Weights of a small mixture-of-experts language model, trained from scratch on English Wikipedia.
Training: a variant of Adam for the experts, 561M tokens, 8984 steps.
Below are experts of layer 6 (counted from 0) of a mixture-of-experts language model. Rows are named router (the router's row for the expert), down (a neuron's output weights, with its number) and show model dimensions 0-159. Each number is 500 + 40 x the weight over its row's rms, rounded and kept within 0 to 999. Numbers have three digits each.
Before each expert's rows: a language model's description of what the expert responds to; "comes before" lists some tokens at least twice as common just after its tokens as in all text. This comes from a sample of Wikipedia text that the model never trained on. Tokens count by the router's weight.

# expert 44
Description: Table digits and pronouns. Decimal digits in numeric tables and vote percentages, such as 100.0 and 0.96, plus sentence-initial He, She, and They.
comes before: " |", "%", ".", "0", "6", "3"
router:523510523519517433468517512442520484536445519521510539431465571564555428434474499547495460562560588526486507525518466504408566479563479463471509428514438551478541453495458548587457521538523462516580487490513524481480452493537537494501461470542526523501471501481528504509552498509505519542560531511542438475508505539493449505515530519485492453531428512554556547540521523467567526466564500501538521512484565500529558505455515451475456549559399481500511557460587570471465464448514460
down0:513469541526491506606517490502557504480505556512550512464587529509545487447460588519503536475479521502487484476498514491457478451491433454479509539581531497508497522554508570464519493534482424486472560473505514545554501463539508541520458540531536510522475490552523495465498520556495438555472593434550491493522494499493531512520476548564446513600519452570510449527502540498497521559511529413480583528492536477453490515554471561532462460493548542463557547520579558469424472494454591
down1:440521512573556484517502446527508481443489469442508549538524448474500519505545507529473497588470507433551551561509530497406560550479482483396547441514497541515491503462515520452487577507598556456534482483491551551470498491467451426553593472503512489527481506464479483525576472531506502549515465499518516558480570491498501449520537507493465398491584544511486601464507505452551523523507429577461525504520542487537483524499509490551540558469501513555505510510513572479458518512489464
down2:499485494420516479505536527522504477495546496509544477507484505453523517489508471469533523453516430530486508510501473511519550468537554584502531550540498501555498486494531473524525507417488492555416503501464512536499517517420592500559521441544476601541558506468464558528491467552538577479494597478440476478469583543558496518510533529576513555427426462432502488467608512478475539482477402498499561477556558465489500436513507515479451430473492527580502486472468494482522514517469529
down3:498521513448411491509412474464530509490485550574503571515491448502436524557504488577548474513533480513527585462511508521520466477435508467469511532487502497543414531477518489520570491496497518518482444528443460486476488549532418512544454498480569511489533463469527447526473527501442439510449463504488470517469535540522546535472501447497480531525524452571511515569462529461412522544487468444501525443491497474519453490475481577477476457593574486469508537433455436434440521516493614
down4:436545491486433513503488585552471562518492490507526505490506489531502412420489487470480463483536503465498482499483527502557477550412500456523466541547422542519545474507480584531477498519524497445452461469558471519514482492474468510485512460587534519478545501467528512465503522504595473490447539452525486519447579532438540480549565490549478461463442537489459530507526482512490501474418479507528453533569478487557452401477587504431574514474528480568529572491499549415459535475492490
down5:509552463450505517510551466451479506542484494507411496448522481453599429518433469537479540457471508544503553452519464420508603494534510476545569500551488514556566500522488454523502510468505513512480560528516476477505525460439521515481569462457536554449461540557506487573420511520483551485468458517495472530505515552529443469569490516551525548501533525493506547523498537525531491552588466507460451454551471519521531502504494529550478559501518478591542448485529606537558559467468549
down6:596474538445526529527480629472509471500514513526510489509475514565487471582453468475451422463477525536483456501448516528500496502451558515471532497547526468539527511402561562517469468499537481489469517538503490393542476462478502518462530533512481519437593522419524524478510459500513419496513466477460486484474525489571565484494504511466516469477463490470487546476574462555494521469483486543496586538518511515498535503484442468582449484565493402493504521528482563596512517541550478
down7:567513487521432538468511528563534528478529484494519501516556477482618552604558516533437511418490487493516484537491515507434504485506488550421510553483446493453566486516463493513546530499522564476488563453372528584515509523502446539492467526503549504509566492475523513450555488476492452518537483407530534512521511540566424465520471447449482489497437566477471542517478506508474504473424486480485506505546563513455546499452537524482550461472515476419498448484446483524481462451483545
down8:532517495635467513541499441436472439423481441458494501466432489457509486485526491540446442574457519471486437553525551501474502474474500522453485485497507494488481442543498473568481526514515458478548563513562529480540437503564439492559520488539457450481485448540504453507495475462481437495526509518529529438522386484494454565509454454474586484545472461496516581506486438569513479528601532450497491489477518473494479431501507386557482507451506503469485495478475493462499487530491496
down9:508483499538552525510525419440504469520554522466455487497524479472448544522466524508496456571518528478496507453474461436523518548514443495451502525528512459544542503446429451403495485483469445511477499457513584524456572495520521512507607556410512526532526518529503525503474459419515502512520492478451466457444489487517495531528535525497459429528443449518558514478543447506512461626482430475501470502562463532542579528529561547510514495439372483506487508470510504429517531499510493
down10:508535497573521517447498501471504533430548515533406423504451521504522518536510449579529515462475476452450483525521451503456538467516534510486482441425523462494493487569523546507422470515498537518548547564461544522581455485421568533434512534435491523509541504435516549410543468515532514482537481441463529453492418428516430485526527508514495498513513576504495511527474497563529456562530458473516574428466458477537451533457442485489465545512539510473466464459542541512515478426491488
down11:485486539441453562522549530490525466547453493489518500436499530533519487506403447476540474541444609527517515521477505590478546451452539522500486552612424493502584479534520466500495451421520498542545517508512421454506494534441488559466513506480516521471552496450480537571444510517496532479491476576472562510440536460466439519545543523526467464514528469562519539527584522459550504528559494497474507533522609506531496442469470509488524517500474487554518440455540495511475474446470468
down12:501455521505395537451511538441559495448490433488472539569495537517518489453559439444496436499543550519449406457494433459512498525482491524513478463534481470454500459485524434587455541507579416473519458497543505430486519494498460505572503552563535521455564513518581436475466505495458457442551507482543500467505576413462497502439486521519519521462463495556526504496530508491454514552456492549436456495528486547542509465518532560513543544496488497487475436495461509555578479521492502
down13:482523528456479556483486488541488475519447479564503512431483425470512498468540543445510565463505451476521503494427483576491491560499412438508493461528483488460503577600484525505472441477451500421490517471549482456475542463464443491552547489448496481460562475544486521524532538485611500580422468521506512577514500475586487437517487492473450502535478458428475552476454440461534496540473518498492476509569462530573531414503461442510561485529514531477533481532499539474501475485469459
down14:552562497581547507471508513417604456477529523485486532510587437483491519511491503467482525486523467523498496532582525439460476500549432464524483448441451468428474531489388546544491492536515573493437537470472510514554494523486421546487490464459535458437433457517503497536534477466482528499489523521504494552535480521562549544478553558490495445501539535513502547556467529449474459536482494504522506505468478464615507449493431453486434539476552485537509502527604515471461483473464491
down15:513420543496483554465462525456552410518550487486408473463449430509464548570458492515509445607554454516486537556473402508496554536459559515501441515489530516458459530497483477504456426579476518497526444576486519427515491455517467460495466503476532487485464425524491491479502472517512526510536449494455414553457481527547544485477440543461524549480451458468495468487432432505513479478523506471492516492542560525480513500434457476515560560500512566498476518552512482489513498455541582
down16:544501504563518565513488501542494550551430419393540513518512538500554527485496492546528503498448457537551489507502431431499511477493482532503447464465513559452505431533560576544484553422473524460520558587510575527503490526513460523500516508592461488498533464515502520441529546522469464499482496506467497508518565535449451376521502505569499500498504585562473511555477475516474518525492528486518458509573517544453528519490558531474489501532591485526508552471532522463534451544413489
down17:465536516461541531429480525530533597466540505402521485476520510585461531506491551522533526475487534463484454544486472502508518506582504496546563522443547489455512464470467444498480457468467441508526522492454547485480500550364489471409487517521538520460522502499514444487481526452440523465466507514566473392552504450433579434530497569503500505496517493510468460478471497588477502524523541441501504482502480460430516533454477540527491511505553520387499484488509538497551478512497582
down18:434427548509551529528543511488494568480507448424529499515529500480500481500468460455472481517443571602493487556512514555458495423507514489458498565429443446538535441527598472495441494510470516559493493490528520463483501496476508552475522552481565485498553512438562495508470551449500559492555524518455447479500510525475438422496510494631478446457477539511560556491482496539530552411514479449469537512507548533509502521468534547468553536490491477569450435530489451537527499486469497
down19:585537546515490492394496481497505463540543570499499544475483527454469544536554552455565432548444433474547578461520520505479514535543480472495520541504446496454537484464525522499506548513453607447534500537481457452513461481490458453412385499513520463446506515576487533420524506461488574578434540516491500491463440530498552535444516497495486523496528435422521484512455578518504493497518514522504463453460461526524529549440486525563498494506554503524506492530504488434535487527469475
down20:449500497435540519511481528546470503517497539489464524459481509504513506503410588454571506478567479468571485532570559469536461481529458544508482541474603448467513442481501485503531504465538520535538533447506516522577438505490496492522497485552550542551512554440548504515514491573507491488506508510502474449473565563475472548520494478539483552432545559471476418533527578532517493470501486511496453539478495474507546496577547581445436383514545406497494471481418468486530525466509502
down21:461474428555455475487486468511588501445485467533520485584502493537529495481527554493447522540528529425522513514525523558522489480476511508475493508505462526498445503529413534502484536503502501586549526473564521437537422476533482565546537472460495456495472423581522512533496504497504430474515508457475590527463553442414443533560451471488572458530479547516475596458533485513443465553493515517544540517527536513557489514532465506522497524457487484515548527438454610484485564543552484
down22:474489485538535492529504517460517549419548517565526515471556536513544500527549448446557461540646541505515490601540461519497498435433440530521505519455444473366491497501492493503474455549528414506536546513496459542515421514580574551489576451525445485567497473493478522507536528535499457490544517495542426474488503495514416473519463473548476514520441479514511496524466428499478517529511501476522507556454528531533493487523544520553570516513516431485466502466491489460490478512472460
down23:500514474553479440531492536449454519562542485460497476549448534481589510496553520465505494481537545538548480490474513434473527559493498430534516566555519522475574463518529501462506515491529560450449421495480504505501477501494581500589518543484472526500497467522512507538503503448544500521497517479433496512452484518554458502515574502513546618553417497523491451566518471591560590494446482518481528522486518481527504515532522602481461453557488523515559502583484469495497445471396483
down24:538506458506531495451496491471492577494520498448467498513480524497527390429505490467515478441535536469547503449522417516545567509436520561506482552407537454532519460449565468527498521529516475492448474524494527532490495451541544504508504568512555518508487493548420504536402501509499440436498537531570509567488564533529440434466517554455455456444546559563497474565560508466495532538467490552497514480537467564507556476460521525439559599469475469543456465493484526499523524529490522
down25:484533533466511560531555487484542529570537458545475569496463545448551504499473503505542521485525509530535519502452474451524557553474448519490477501485404528503504517491459442482539507565445444466528473526535420445514447438475491467476472427494535474408520422473518464440507484508476497618511475542513530505468468590463511495560491512497598438531494499493508536548529436406461466567500513495522471537524470548559559498492490463484521501528546546552501511465551515433490469427475451
down26:539508565499532511510513422478460521518497436493495522459424469476513524557446489538534444587511546496552490536568499469527457624471572487498552547427446576536525479525530464493522536487480534572545505460506527501449495564544462437450496449522522447486485530458454408559511504464497488452547498568539481507503529509493528528487539454479557492501498511471508494508429535515499465461507523522462478550528484450534482505499463514465501540403486551387536452591521481503529474493444466
down27:528559516479479580574513467404449495398494509546447461465520468530504512530516505515439471581475474524470512500479572467471565571459425511493481457520484586458553535514528492472429526426431496419521474484554540470459485509447457537532474428503455521473536502529512471503544480513552542533467440499546518510452498462506464570522481535541537560488531433462469627553509532448482564501475468530523562464546488436516472507486534505546540506528506515459484506500493446523508492488515498
down28:478496533506494474579484489540527550515435452511517511495441443450470477517491495545459476479491486533519460491443457580546442483524504451476446512465484477469445548494487483487482468574512380573484497496538425434491516556462421486535428477513533494504387499509529617479481499505401505486519502496449551487513504409427535477530487559465524507517489462471539462372534461517495499510503530476456459438466491537487482470548435480515482509484516518449491487536441484498517524540534487
down29:539495531524450492503584542508441512522523546513542416498549502467517527573553500517559493528442576528538480458452564524483546561498490522460467586510541551442548581478522540471533497465518487518495480432454552601503514539525525497512514607502435467506466511542452500487486457447562461469575512483449469519537574519499502440575487461531486533441532554511554572529494474461444555519520554561528532472515521547485524459517502479515457528555500501432522496532541518476468504478533448
down30:482509522485452459522475486480520401426513504492531448410445503500488442532474529478508383499492533548520450630498446526521490526508467459562415512493447488450442529511494489459458507487502541481561491552520470554434525483509526553531499547536461444475505460516486488535528433474516459492500588521520494470514527489483551465487478455497554486426443489483545407474529525443540473486531439468494459481512520507479472443495563559551558545516467454472532494478497492539600490521444457
down31:550525532480559442445499528442410479509511420468522495449526425498512496503471493487516448437476534464571497542503458450542504517580518528522478527455455547501469533547504601480547511413474506435587510505516485590473489473532449476469517473554500499477479485432501442555532485491468500507418553526539462489443451544543520433515467458537460511494559548496570513416422493480501522495480499460486424482497526458550455538450501501459434513519496527505497459484496586465487451543498472